Below are experts of layer 2 (counted from 0) of a mixture-of-experts language model. Rows are named router (the router's row for the expert), up (a neuron's input weights, with its number), down (a neuron's output weights, with its number) and show model dimensions 0-159. Each number is 500 + 50 x the weight over its row's rms, rounded and kept within 0 to 999. Numbers have three digits each.
After each expert's rows: "mostly gets" lists some tokens that are sent to it at least half of the time. This comes from a sample of Wikipedia text that the model never trained on.

# expert 10
router:466461441520426491570455480496471516584522554485492494566445410464437499424514543531468516476461454502520436427452498516461566571427596496474446460414527473447538419423484436524438518499456593509509470526497486481497461380496661335493520433555480466458476519479450502549504575540519541503494611460510512479486556535502473485576488589514463582504441556512430522455440589479560493474501517514419589494480525608508524578469524484563449550429549509540550524594541510532548495465500539
up1:523487527527545574493499508540462529510503451496482459478450464517537492373521421565529456453467490528498489486508615514407492540450543438508556531446511515430533481590506455450558466455546543480465477411531515510498516497496505476451595373438495454434505495563435481387423493489459580469484484465456534456507488536490499525488521547521553501456525576577464538566478550468513571434528502479416490482579480523518477601535425501614478431500625477600508538355577492537610475503495622
down1:603636500452546521571453482531491463489400515545474439465422408521407531542462424501485514429552429473547515499517577514466463496679426435431539504508499470512470452534569457471440493487421598519497549404499460517512568444495511523506454509489463440530549608530480553485558574481564381511520469557537485506508515535539484562504515530515432494481500394499476549504484491441463499490514542536497462554512420509534601476461607575500497506419526472492500493476456544399575535495480590
mostly gets: " re", "age", " w", "In", " I", " comp"

# expert 23
router:512487411584460513484467443440543517603466586459440488476547479482517510566394523456515461448431478618518507497545540539434470461499551542527534393454486420454513495460491543530483535570477556515528472588479538472451467497521513469484402482550488354436405422548472517474537513451480496508459565456441538467578428595490487485480553455529622508444455487529505453542598476521503478552511554490424499544541524541403522574486562512554534499561504559613416408556532528496511456517422535
up2:494514461508542500546499561522426429548500517429497449462457562394533535501453493451507526568497479400459457538508470455481557465436490484449500529493544501517536592532454471441600527529523516469493460502582571467362479411509537501494656473553464559486462503501415484498474537494491470464513576395566515471486523527603477412519465477442452469596552581510537492520416400525544538569366550565483459543516563494410545480483558521546523466536572493519458489386512531565535517569450521
down2:502530507526493493514537524581457477494460510544449551539456498472525543582500460436486445446425486561575532458561495472548466552604532511497599529440511491502420455549517444504471539604465460484498416491483503546455499423552524550605533410441389559536561491559497400474498526560415581545544472438516458524446489489568427522495486465457590466502518415419528447412481519500489435508463478480529470440514459539643428591454430511437589440555536526523535559466436487539579433519547534
mostly gets: "el", "'", "ig", " Pa", " J", " Mi"

# expert 16
router:521501459524535489453515494486563383476512498557375423513574473444475426599505528503576482454460525487543513387479456543403520477478445562591555492572486517492475456498557586497430517475438518516582527467532517434476554523458511486445525445558535541452473459530504588447594471544486541503466491457447590367488481499514453553482470590413482508348575435496532575521475511431495477562478522539494529533522489616487459534561421528486472553515550481519427509533581517529587466464518431
up14:594518509497518436581424398492551516447537559474451443557506439528391460576502528514540574445427542512504419492596411433498493571488459523556637492552487471471485533499484452440465588600541538548528419415447485518430515504549499448588531518442459532472549460456454572478561505434477465550515444441445496393568480475551545529500498603520569528508524460476429519467492454466523382459534469499479503514537535540558529499569562438507485523473493460625483517531489511489437514490557413
down14:452539461473467490549469462519500489523440450474512491517501519550507500493430531487486424504554538454517632496473420443551436581566419410464496464478515469417536446476590490498397551453587489516505484494524569510443587599583602522552535554491425447487517378499432470495503545433478469551494446491490458601424476457489425549574573518500540464492499511500474590569487484646558498533463468458564460504516468474471616450519560485573530558473463441537524499581450480483541403455525492
mostly gets: "ated", "ist", " from", "ical", "amp", "ted"

# expert 12
router:455473485494536439540524437501431515524484504464378524514524522516433516505463534474548443395454514563523541492516608526495486534427457555478472414482538538538555547524500529557564511512503601482490423506576531409516482534472497431502513485435535454502516384544448606491547560504586473530406495316449511493586502517545380561413448528490539543440520380484571487550472535531553529507432608485495538528476548495494573504589534488516505498490498493548445536488475520555425399483519528
up0:435521520576454476406523481452477394525530488556371598420440490478450442486573499519433513510547500539543481486523538431564507443472479527576521449491574580469524563523433516560516540546565530517478514492454492476562564436503519484485592524536554486453627407531422517484416558534431481533419447475531467369571443563529466484427491581444428489520546508512492528490467457431552418474592592463548527567520515461422514551561444545505467478548456481538508581461467510484475432507538480
down0:495450490465494469476513511551469503565382458558575447485532497497511427486490516421522615490553420524558437461525510465458465525499546490512496508513478424421459569547452532501559529484445492462553466401592579545541501535398518491472399472606469498535484495479569541422571467496536486547540476551546644462493553535524451563527496471520581463523464443431491490489623496399589475551485514547514506403490494509542457442463493477589478547417446457577471489407461525560485596509511418
mostly gets: "ic", "il", " for", "ir", " his", "ill"

# expert 6
router:446451381472542435552514478488454500506510513582379485454475547489523480503517521472442514543492551510471490555458510453388489481470528535518466509501510487447511547498538408536553468434510567497453516513556474553470468439400580534426459578543435376452518452564486580550597558489539534394544574450472466378510515536585532459561459475482547558458480532509498513489565508531494547512444488611406542555444542541499605484411530485593469575529464528467511541546471464519523382434490474
up2:493446503487546434453465484538437564446392530610485491540443442492548553518518577557523588407506489453462468455561484587429410473449522506509452526504533462454483478576499484499519468558535516383439485557603498501473546521502520540514478499527431560488475501423450612375455558491578447529587565574588542467474416445429492495560440494599520432464509452586455450460496471486492554451569555456466531636526537483512573495498509573516456537481514431519512429483461507528489514552522481
down2:531530403493509457439472503589543482448431600546556540480495491497626483553626522657464460553455489513569525490541457482436408449457485510512526512479506461468544462500499578505540597564467533434598549495448489468467393505490540468451485519479497465393439476495538488464484525528502427425555420510443449486559501555524503414408517439496477514415419450529581555509415536517468468511456578480502522484531559486448536521591527448503497487517592425473504527482490522553527537455552613
mostly gets: "li", "|", " co", " ex", "und", "sh"

# expert 3
router:502560462527428475428490409419468514552509551529466491508481460462449426538518485509435543449471509576482563436453459416432451481450434470482403527481529468485529560573557497530454427543454544590485474502494442552529507457512532382482426475525610467447465482544447569443528493547602436545437590416497499515523519490533509611559461513578549572483571462502544533434535541564542596503500489577419579532447508456468508645562568525473479504496502476538530494601525454523483463435452503
up14:451522489554421542450555502460515454505509463605516477558422571487450434542469528544507528518453451467480545479496554513538544410479590493490484618392485607523557474555462420459479500426522531481493581464506553542544495540520492469570456528574408438432494481528534484565488442546582513483473555525469538528519510520495475504540517558542498513511582605438369463447470475486512524418516475540521509540419482480464639482578451440467444479378571400576491493534456494449414526442462454
down14:548466555476534455417526480469518583525473572435543541412510456491478558463433547522527446460490597506465511603568475485542514505477458474499516450481472568517530516551488503432584534576489505475541446477501452452483549521486414479579473465468432541513465549492523495474525443580419464504475600503574466468445431489488556470413591632490453584474578421512586495549598502520456575474447448599383563502381506454392468493470505571454582476515486475529489538480499422493470560484538479
mostly gets: " ", " (", " con", " se", " pro", " di"

# expert 19
router:514460443515540490465479499448564495535494459526506486530535405390487445530439532493421533474538411503531501485504545442478578504501498393522488454545439498581470555492562478599485477532520583499433398611574505465461560584378556479526578501546488442435471502523528523511585600459537430526514573398469505490507443522550534495504538576478544511531434589407462536470489560467514479530404492443435560573550422549496563506448480431476504511475488520524519469474484562516467425363428509
up2:501560499485552517504403426442521530422469537404474485463482520418510509451460513512553556541574401479503464519598478491487541466529513503534444617466454537569482456499520512532511448482582597501463448526412576416507531548550509424444509565554488407480425503543513468494484477545425447574462511430518519529519539516538506474458464497570482497465537481440470478503501472455541532475450525429424443498464595451487548497443531584556573474524477456562629534580558524465644363486435446
down2:491520485459513557558565454525452427551481452519493548487459654459548477409574532540498438391594435489448540481518428480553512573531461487436425475478449512476557474466451513484523533523509541489558568570561548502549480486397435542519504468590451555600529523507521577460469507553391510379484472604557533488513478453463441534501521438477486512470451637466496597459548491519492488454531500517471482408458422550536543447478491432463491516401502523535519541527505519540549548371513471
mostly gets: "y", "ri", "re", "se", "ol", "ies"

# expert 31
router:500520554533549471532444485478489501638564435512478487490538466554500526479484538427515560510444518502496469468384507491445431506420420471514545506484523519507530458510525464483475483554528550574525436579581503545425474435406546420482482462536522432490462455559464494453582559546492556489447569455494476478535491514445524542531417433423471477449528516455559598520512601494535480556458593517419552543499414560503471576483596460525502487597625475431536498584467456532468405432417401
up2:545494564415468484540452480539486425492548434542588528546454507604525457493530543487503414465487469534509503422547443572519527487523562472437407484538414498520556529485501520440476494509520466547514434461503495520535517536541514589364387458433470519566500547439484469449543443451516441476552568543511561425531512475449504638491507503609575440445527495547461473505549611446398503460483481528537479563492509541389567459551487459525461621555440561419463534585508457540544503510521526
down2:473545481494516512469484469485495463471563563461515532407503616515499517508550421438504546451465566493464448505545522510533424536363415585426424473463457434516517538551549459522567453560523450519506369612544522504532554643483458495491475408448531548411531542492538473365431468553549464496567451504560513516517508482452437454502451480533488483524525549481562483487484554554424519545519576473535566476427464453599464536431536495532535417637529475542557470488513500513517532437503504
mostly gets: " is", " that", " was", " or", " were", " it"

# expert 30
router:438432463520525500481572481477431516558522528502485417479504432461437486465322472513476501522442400662517459491519535523428480506489471464510462490509536492461583468573500554562464462504522607640542487488577493443462532552444579408449422458532552545503535403477475585469495565471571570468452493486473460470523458551460533567551492480564532580518545598498554518426526535556487499463437503514531525521400443481458557589514523457458468509499514530562536450551595460495488470500461477
up14:543528563518569485495495505422471552553579470499497510485551541563439463472497583527579508437501493599504504419417411525514503470441449531483429430564565530505497541501550522440551487536528485546467573442497453463522492624529518485511479425490589499539485437435557605422426529483460504482412489429442497568580502481574477447573546479465498423483447572461464506485416444445461495467424470450500574528534434548537480474583483548440452587479582546545471415451608542546466551496459415
down14:459706571546475479528476568582498421516527549450495538570486512498541500545442488467463518515435474456445468482527461413493494483512412503488467497455533453506618571401551544532594489507538535473444509515385474457459603478527571481540550594526527496499458478530513422482650513513574482510515505496528571566486593442464528477503540514486516487466508479466487506441506497481493474368491498491483474457449517579546559443513486546500385426415459514428515535452437482567455486477535579
mostly gets: "e", " ", " |"

# expert 1
router:444559457517614479514437507516536476573467482478420505552423481519497492515443515481542531420434482509520499418531606413474528441418501530575483539457583460460521575563553504475423518527512445568519462556539446479492456571577528410486363476517466491482545473487447514486500541485476532488452448436459531486534395532576522504484437500526492569443560509455551626513493595518500627506444483511540499584453467494472510466472591451483546597453502459498497399559501456606579479496430449
up43:427533491472530489552512461414615464571492486450616528459456562600492478580566513448531504497488425474481439465488569449492549501571583487482503433412507503528479453521564502465457541485513415514463442485484507430557484583538519416523569522475462453484499549520457476469453518471577582506524537494460491462488541463455428558457411550464625478458614546427463490584435475541481552404522569530569595461478470416537499461469480499507443548593490514570497383450591472538533454500514490
down43:499525511574455454591521549456484477458433575502500453503548465562538462494446561453547466378433555571546551460558527472530531424514485542436527525518485584492518524599463555594525510520474448436510445459523482541490462588511410480428461488439503580483541573536504452538503399421463585514519526542435449473476423504532367441546456488519460512508533472434461486510436496500538581455569451490617501526461533429584466547508623501488513484548507513457453518514468585568482401445570429
mostly gets: "o", "ad", "cur", "im", " qu", " trans"

# expert 20
router:504496426557491498478494488408467484475400538559421507443503496443513463474440489596526573511433537478477443449487520504430559540435449585567409553467491540431469386539526507503480444553477551530524392571461525546496491471502625457408493508518550577460435468482499470436531479460591507450543512415463638525561542548539453466546546522565565466391549569387522521531476536486548536463580509535522546586544515518431535528445471536549466479555518497561422470457509528548473500501519420
up44:500522447583557421481401567521576476451547410547545566485485514516507515514550505490527446494490474442442480488577448497556536613533607503571442387530493535499436504528525462556451426549477493519615466453521574524521514513463488523435472493533518428427514601482494394542489437559559433509512520487401460491484458569519549542496453480558580456452497529531433439522481521511584557426493538577555560489522443552552502553488461501520513514390502428493531467437523473458346426483428489
down44:468518435460382585521494524469562487507515479508521498453515527602477468627528572536465543393489495442493511533532498452478564430458537550463537437635469483585467544555513492582449494411482457478522433426458519467569481568477605523537567487519558474415533468425522450623591430427504494470499527402439469529459524573459510517561448456625475495557487490523550499553492514568460497485472540551460429495530419467586472469527451555470534550446465453462562529490463489504410483503476496
mostly gets: "ter", "na", "man", "ber", "ni", "ner"

# expert 25
router:520482456490497420618512497478552496535515544544521467444448470568541487497516497409536503545472479572461506494449510487423535457375581483547477500561591515455555529557558484502471522480530458431426468638490450492463433404399643470452498506474507509613495419491500571547517504496462494569428524442457545433433560549538430547509487473472490552456445549508553483506542457547658463476427503513505506566478499478461568498432586476494554506486545433506544402483552486561449451509447528
up1:490583501532447517471578391536494512454456533511465474513533533648529414471485541532414512532496500475489670386533562495483486558491402556475476471490579519476495550516495548544445487519512485518476493535554445488448493469493575527452591471484499420561527428386544498546512522481494617450548467514524511498527485435506488542495418557474442576515547532572522482516387519469498515470408542454436446497505496529504546403456455550578476583535528555527464495502426365471472493414553462
down1:467524455471491500489447467512565578436492462578462513502524528494509519476427485496492543480515525482403500562507449513587527483487428578479495529582450537476540611568569493508451392464470525469527516477515518451500419490491505440588544535419532474480450506553600517579528406549479416442538481505449493632408463474432511527420576547534572496509519464580444504527539548463501485531571513538418447433506382490607483472461381434461532498413559467490528593519554551452489482600512518
mostly gets: "or", "ul", "min", "v", "cu", "p"

# expert 29
router:469523454524515453518539488376422523492472466458477448544504494395493467482474520452475441492398417586497454463483500540498527597474541441586433506487460596509555482503452463512527490578511525477475511493608473530444487464536511463459386557568524501585513482524456639438521443486587468517519587560459590425425552518570499522560507603483619530401447540444504508536503481454548535573512533507473524483605427482560476466530500518576489586460470466444505392468445530523486481467496489
up2:527460597532523588574485480534487431485486478429337481522498408546571530528486484468454478497472468563521488526522473474482607580554477455553454566446390552536479530529433489497499462518455541533468525442562524560563516616458405537549430445532460478593526514520495565488447542507498464550501505464479502501450401597507530641561490480461485491422445437487436478511452524515516463506439539475411477500508512521554486445452479513612457603474541433461456561459456501519467384515439491
down2:563559429445461396466552463447450511479422536517599498520587550472409613430519492423470559541511557427538591580578476463504521464488482555450525508512421573405505495550509504451540482550622537569441531535465428487476459435675507538437489528483469511512417483443499464543533431471514551439515474517455512505562551508465426423454581559472474609481483504499545433484568458568435519537538490548535457553477536477539466506529562433488462455519449473464472457450478505494514575482530506
mostly gets: "\n", "un", "ti", "ll", " ==", "tin"

# expert 15
router:462564512493562431463553517501485507468467476640494510525455355458496456468461520386501530527457478510557437433523495576438595411506443507507518460576529503471482566546568491544464466610529492502483455462540545487421446551417559421506502455497487524517411540530414529604437464515536501494391622424500501507489443568482524529452520522476480577484487587520521469526453499551621529475581484493467488575490427468475480554554589480528526480481590516586458454505569423513473474451495491
up1:479512470608611558581452460539473560432482472529474478516551469509493455481465589552501494490520504482551489358455545552446545445493548521468420460478497537481448500426437556508477516545573540581523466497549513481428467548548503567485460544471421473557487506473427487453490471498546459491409435475478572503534488500457538472432462422497634559639474481531504521428498517538544529458432481542458512618427547422512443458594510515501599483412436548610477536423557460537487469508452529
down1:558445448494520524541507454491557508494546469507506649478468506475495525480586457474484590553439572495418534522500489450501483486525573545486518611391574448388490398439465468420456526508505527542585407490516478551538408445496498404485500507518554456576463457552515512420448577509517584405513463464404504474463459582540519518518574473529542415468490534594502464454439463567567504508491508494497520473522538448465477508546421520479491506590542470474534484373547599441500547564537542
mostly gets: "er", "up", "ers", "ex", "=="

# expert 14
router:477541485574437460447478483530561451603424506483509493490479477455435518494477531479450448482481502476458477421524458550431517555519565528511471483503476450535608396464529532610541460482464460587544416531581478473471491509418528475452487471528500456515552396474398545437603497476485504449515586460567520498526548531480477555555519524439506505486600476502498602461536571555533530556451559468491593522385587525430476595503594528462439610609509477469487508503515447525445404441522456
up42:481546504481459427595642473566643427423471535547526542554495478609514529481454543560564504441444483611434429394473532540445483529460485457506493516574509497550530385494483463443557546448441474479458608445485557540499538490422502489366518457477577420516530468398525491479563439517553451487452522503545514501426525431568479463522538539476454497531524536466444512529541452471510506472506563464486470518594497466552502507487511555483448556518506565560529411543411450460546454482536477
down42:539473455493537412506541501569543484412556441555507559409611447466499371501508524494508469460560376518539460415508538505488507470589467482480579483462493475482509490433535535529440605475445469526545469457561455497489505571485428624573501513490438511414422548503523568526569423437490478479467566507502515491501580545531474537446531458425570459505465412573564521465553572504438466593457416462544507513518482478494481437455497555486489505472551551377546545558566454480580587486505521
mostly gets: "n", "in", " c", " dis", "ine", "com"

# expert 5
router:428561432484537539488499444474515433598469514476526437435505461440433477389478502506459476473597533474504449463483440468492458541526504556583474505488578478446480469519564485491545437541505484477538443536514587471442527377520511393484504484513526549478401437479491519536501483545525608509464555503458624468569458544508468580534484567542605623490490518538473493551471540495525496489393507508408523583509470594555518511488508489492483461534523500516532417495638460473529486334438466
up1:539574510541507507567582493481433475531447519432532529450472430501596455418507441525506506479538508548431457523442593496450473548492517484539504527525533560488535479541497548545535498596589576475488445435552585467413563417463507447469497521578420533549470353500445490410408553552442491493428478462506600454486517502557456569488469498559486384518450588623527540474484528464551462450483550411424526476531529482604474450472491415552482529574522421550461492520482496509467488487484564
down1:540464508465509534495484485535527532575467392587430545538431566483467480480540507488451433479475503452593458511509586446485487462507484467484379470516502468434429432470438557504518453475535543500520512479432483475530452510589579625486370678555475559493476506535521505517473502461586500550484565530445522522503543457470585448431481581544524557588552489480461515508467493590378569462527389494548539506501469494442547400585474482503436541470502459514442481532554565481459455548492479
mostly gets: "%", " be", ").", " over", " after", " win"

# expert 27
router:482480438528604377489481499439472485543430528632511464490522485493389470492479526474476429542555544449465521448572531444423497555542528469509595425508476527373580445541552531536482488537435520592465527543486593468484496468482662461507423397556485433460506455470439477482486567488505461565512524467460498506477533496516443503484574507529537578469538464426511452391473534504533488415530512588488523496434437544487540488475554549557566566497562589529488461548492526508608471442516482
up0:410450505529501401581497550545454485515524535501562470619466402461546576543562488493449534473501519477360484476533506463495537465481492573496422505543565484505420432546549446558506456627530520443486482492491488576448506502616511560511455459520509475449527554508523409455396502444510449522555475442415532525502570490498467484550435558512457515445530579429402567497475480533498530460562410538579505485356494586455580560465476527556515502474564472571480549528427545519472490547511502
down0:388533462488500391498543457660507517548534492477459546562546572481456463548487550496536457457446542483486388480649464471577511463475489520559463504470439491468494389440464510528525490525513527433514597442473438513451569511499491527460549516492519500419509526484612535447580534594556558481471523475600514487483436473427561421502565472472484440462477587537507491508435583500506380543447516464495533476468473557499479430537503524465556588531452457488520610556456462459460467545554459
mostly gets: "-", " in", " to", " de", " at", "ro"

# expert 22
router:471620525524464543622538465431528443540510391572503415491519462465491494576522472477500552493511526489526467442462539532330462486438490495533446481487545512424454480529538514504463497449475502558461479529476495545446595558491535518463457506453532575473472430524370539563526609540556481452450535534496499479601509590572378486454518496539474593458428521469515538467529504453552571477554514478537537459461531532507543583581442401454440493530485485512504417561512507536547430387502530
up2:561457526502610520568461462519424448562489446523497532475485432568530564462557538490609436565533457477501418481434462448530480524443422398550564449402406430455530563505501489532408573528498518520441500501477577570476482456499430519494543453564483537523498493546397497531501604545425401517542464534518598503539566573537529487609477486442509515522446492490436566498452463480492530549472530507496502538467537478500523575470379463457404563444476555429499521487563460478520381512461505
down2:507498589511429510513413452499478585539603510432413518471449487605559535562564483478388527532484522540424482538634495505448525502490500451545521535540383497577542513423491456443477479467476524500550529475518408535579514467512483419480510456549517544563497489540485559447550467444418532443491475495573353473491586442597506487496529610498436520477497413490523512491496447589473481572502509491453480528478495429458457417561406535426516589501591503507514532498547430479528552533491509
mostly gets: "g", "op", "K", "ish", "P", "k"

# expert 17
router:497472421537467499556516473470489423515512526467368400465502463450539508517486563480464543407456458574445496522502503515454502582475492470532519411475514501497604533579571513516514475468499496486512430512508508565419481505358632438498513526577472583472500502451467562517444519486577523446471479478388553484507477476473504505499486461567589590512551636495697504520527526553539500557549557478418541546480532518502469540480535489520537434503452489460518445513543430477462433439533407
up2:566496441515580490475519548513546575510575430451561475586342466544549504497488497555473463496605465392512466497453536560472482475447513523577502452471465505460518453487506534513412556380526460510437489450491514479451498547606532545458452479515491473446500442544423530493491534454524430485535465500482600509455514605486459438535508543506545600582626585525438596552615508489511483478493451441457447403509527516524530458456430517507509572419520429506542468501459492431572495486524571
down2:453518470558509558584428544606436559548465478463566466512497519442507491416521534522486425530568457439449507471537529560459544418452428615544513530505523596466552491415480480506465439497467557555480507482498606568503537505637437549515455588509536478507438501558555568456521506551504503479512488515441482500474563496434463488534513518388486467411533496562502508488515496473521526501468517506597433424409491421546453479546472449498397453559565468499443498424347488467524501549575587
mostly gets: " |", ";", " \"", "°", " =", ":"

# expert 28
router:522431475482445474605521449492554379571513493529419497471480464524502472507534626408560465531522496547477448426438506547494491513443596485533498469443558519522428550474480462472583490540453589538553457446555468533539506491498485357436420467594554452415511491527410537567583554459589521494411508479495487428439567498576427461467579517499547514488496514490527509511514545595428504481523451504449560570475460411470542438496550558529465501499569542513492409506542526584550509526439439
up1:443409527470432522557484470468448456517429478583433511503509535514494501479493446490562522474514530546475512508572494539440460428587535482530534569475483430522555444474461460612515495567476575498422591560489506558546462469526408566436545495530420481512398493471508536442500492556561543489499547477499550465510536477522553466525451501451454621585441559492458491521577450405581621523392425411467546539543412490534519477473500496517607504559473499487499421384553506586519534563524437
down1:566473506510496486536425575546518441531403594520557637429499508505536475507417437572474510453484514414533579484498426514510509515553485553528550473565474492478591489479558493477473461467532477461383522526538494556460404524502630513462513520587483466547422424546572431488528557451556505445458537505570465540506520564420413450495533413491482584521473419493470492498445496464484487520558564445495577429492418475512553604518462518514520418477504496555476475502421375537592494475551517
mostly gets: " 3", " 1", " 2", " 4", "ity", " 0"

# expert 24
router:520523518487430456480521426430596530618418491522436443394585466491472439490476513497539525446534489524501518301566558476464516476452557451490512468467552473525424488469521514558522550530516528460429514557501459508397534495466579433490406516515400485461453549549380572508534524473545509447529481441456533503579579529495508488579520479509509584455463523486481540558489523601548493540556496489409548561482519671477441516481511415498505588458491517508482510503547432537505497513488476
up2:548669577401597472467498384590543520549447507491507382478497520471504516570572436546567577451472469508484455542539536461523524470504486493500485475473405452492478541522485473522504524545444531427584521547513377507528516394466521507482491549551563420455533416527441530471402494488477529452518502391569492395537502561533550554507509454491487391485439557455517586523531504571500545520556549478491467503488538541459548429407426468525489511529536540484543425498531482517482605467501463
down2:541562479488483509528507515473505416481493536472545587511517498490495449484545365451532555547398443564469563523529411585460495386557539487534417569464509482504527548519492429487493445541477517501535559475545414531449472502521424453558537493464426489433567595417627518455542490505409552596492429568397509517516543590460421490542454450504529554499517478509560479548483566462430484483627553506514539493425456540411486520506471554431497474528367558524485521523515540539463541528458477
mostly gets: "The", " p", "In", " un", "On", "="

# expert 13
router:441482486520528466631575397489550434567467421516518507462554482453499423511570547462405523483447504508481532456497475515515574456503539474520513456539585526501493485559523513504528425463425639523498484532580465549475467423505525427463451459510494463427533494515468484449496527521609463493454467517505536449516479546495383423422557526484550581354493525504564628520466563424500463402494477508462582599555492464485500529512523485479600505506591625468479474462549473466490471440513508
up1:523498514392547471490497556495611603555472525519526436501528508431465452564506609500410475611474447472442529476361488457566443382544509505517483467548561512491483506490409550455538520486563475522490461633409491433567541462558524493447550450545496536479482493445443590544527470526482541448496466409491546518491511449569496443470633452555497512431483528514544547499513508470492485481528488428469436632564504518529398495522539435481542471510496489572532483446553475509416439444535505
down1:511583405527506496656501506453464535525512382429542577495515491498523538531513476524480490499502429565453481532561492530462410548581445472522550507445459510477489454455402502545504556584552564496525466484413513461475514487515550441411534517544491504521479514525379454486530529524486479537479516400465492564560514505480578490581601562361494420574506511397479513498570574574468482543494635471511516517524516502533490425398494508516370450459528455509505515478547461546479483413505454
mostly gets: "20", " 19", "00", " 16", "–20", " September"

# expert 4
router:438550444423467373470538353489550544523509455524503478535516508485484435546414515516511540422444443601541443461494511414489561508376452496479637541529533464380588397499465570570492507573460582531441487559415543483518524555495486485510508532559509445439522522509485523486498457515594508495512573395422506544489493538539496462499421586511518568381514509484578494468534507497486428538550456442516561521469450580534510505454521501567541565530592538517511492495468522508508452486456505
up1:380550502388532433504445494596547523578556510476513443474423478555560487545422527499573503493482460552458503502558444446477469452472526467572537484496437492434561526525518474524469484517419514574632502503444512445454498481560440547451467508434572596477486507463438609524435548552552485420546518560518435452530585433564493516420522540497385495545585497445487583441514479410460502451554518435536542502513458491567588457523513490562544490525510545509439525446504454562597504413519536
down1:416458514473466521515500540542518500495440493431539596504496471434601477429534523551552482505496426595629449415495461521530520448453479480535480528550503491535483418493456539509501557520502519484475522510515471483450398502489512500638597522524523456480383533548558596540557472640410566428425554447485454457532541461438508514512546490427443456453467548526519483483432442468544590478576488511438468447462533513515404553536399568494549488574500521522458473526437466475467510517598586
mostly gets: " a", " an", "les", "ence", "to", " An"

# expert 21
router:504412427436488473496484421431474422511535538563486474471517519581538493501469593527510464514398497484535520514551518499460554523514468580558480386589580463506458466524504510476538545534529538529417465501546531536443539508434502517528515386583536498437484532528400495511526457613476555522534452435449518496483595566595525506484525445464605581546465499499542476488503487470547489509473525480464504529427495499471372618478529466484453542371566503580495333488473442535463440452493460
up1:447609420518487533498439556580439592522477529465571483569512476565545485537407471404438563552462444543429485537483434492489559502441544468444469536424465551518440490542534533502534549552513590524537482544577559438432490519605528590456498493565463453516417508522437574381554506492559486598559469485485566545439484499422496471468432492473535428466574494503536573492481451518460506429564460510560518506509479507509461510522551477496488471401590425525461491398548428476584485466429444
down1:570502571389420420545565546502414553492534570403464545512369506467536474542527565482467491466375490575463517505459467505557518470512451480382496475426502371460441456513481526460473485440554473443452570615533493484502490467501479560626573517442462600552510541457427427486513474638491534499537547494440565462461546473519478469544392536542439458499524499480489543546580531525526414499462504497495483465509456563579475567462523495533509522519446535474545539550541502517526559518502530
mostly gets: "on", "duc", " can", "ult", "os", "con"

# expert 8
router:453521497485553532518561459502487517480465508540438422489484450474511441483472536423572494484508500475519574431388590469375478523474589511590495527518584468538493452416489555548585384541468588469521458541544491409450491425556556493486427467520600548483512505494452530511454440571541553470508483353446455438489534551514499461505530477450613525488521486538530516493439482472559539444503563478445528485423447615561562613494478465540462539588481443534520455597545538466461532477466479
up0:519487435495466451549485493499473531500488394479433495618558543483449434507482493452528553431448607493469469478495435442495582502572495517465530510438529541544601468455496542494475475578553533405473514474504603418479472467433646562594490382533597546515483438457527494413541486464495452539440568506520510512470446449544587525545529499568539437361580546490473493587462446413512530434448500501445533521519486544475446478521554436525496448569433533528516550449479481520521468492573544
down0:413457547507446514533483437453541525492557452539481601581524604540520477427522457434498450451581507455454474450525524502458548450470494538445435494459515433492471460451464483537549560559597486546479497557530548536513594420548444520492500438629534587529465491389457553549517537461462427539494541458521408406528494435481517446529570533526550436403488516531520497488452482553424482529521543552516497466384499589529441502553439547557542568482440484543474414556477541486412448580566556
mostly gets: "ly", "ce", " time", " part", " work", " game"

# expert 7
router:454554580479516535556403479410587452531587435519451427432534503415506477461449531512489512471430466525484509432498505431479493476481512521525536495532537525518490482452534467473473527546410497530621469488487471542512571478512474484531434438537468504486491468573544542432586520490571548472529543517432499452626520529534499523540448545471543474471594537478492422516591543533565599480518492541509477581438464437426497560507568446598477477464493501584523357603591390444464421461439475
up2:403594522522494552548501556492486619445536496567589426426498508507472446504492470527503540455423394497421541461550478398465509506515540570530495398452434415451502492505557511460528588433500536501518481538571492536515537508447447498463510490510385482604391451512472462563443486557451505465463552493492477462513526508467449547527417510442537551501496593476490527545512584520429534560513500593540393517529512567447549640496522580499600463531438494451539420504532453472463505469448543
down2:482516557500516593393474503467549536451554491485501510520508348559395576476579526540500439485467563430463414470531546525575497526475513539495529487499503437473467512554495508507541415458509411438554475553547476494591526412463439555518463476627444529573437516482478530453408482469502602607542484450449495458494485537482543533486498493618521476471540528458482429577592587479458517515561546425489534467535503428587487486535548392512420464558584494562440519458496484448453476468497489
mostly gets: "en", "vi", "di", "é", "act", "ut"

# expert 2
router:394507516563515456511481426469546496527450521510401463507550436471522467493454520446453426434446470610452399436483485513500484538477501433543536409425572488512574460471525524468488476505589502543435513590528554440448545412496496443467480428521515490510564497575481467510558501588494588467456521453499553485568505502542384540453504561393487543493573542432551486552481459574544418568565491470529489605453484515450428570487538541571526497610501538490488558446484615455532517436570508
up13:560561505521487494472464557391563515434516404499479442488495555561420595526538580445612450477453521573517465411381508581572584440561490423501531459415431506553448473434509478612473521509488526506479447441542476508476491569472459540485398535508580521551535446476467537490463509524398496493500512491537485532481522466561391483444522491502568521562601580410480493474495458474411485554435521554518589520491496412484502559416482509490441567494462552548582462498536532484512547446532510
down13:496511419540523439434458547535449547519459512471587418477473474493480435519502435586468474522570471436584387469557569522552440592461503514483616424450604447531484512479517580445485531469490546489507489447499480494500460661563539475530493479526539531494475498493570510530516503500547549536521473561471454531505493376415582467557457536550545431606501496451423475459560506478493522399525575616506410485480590439482509459528461461516547534393508410469523510481475446478465466567513509
mostly gets: "ing", ")", "ell", "ition", " on", "ning"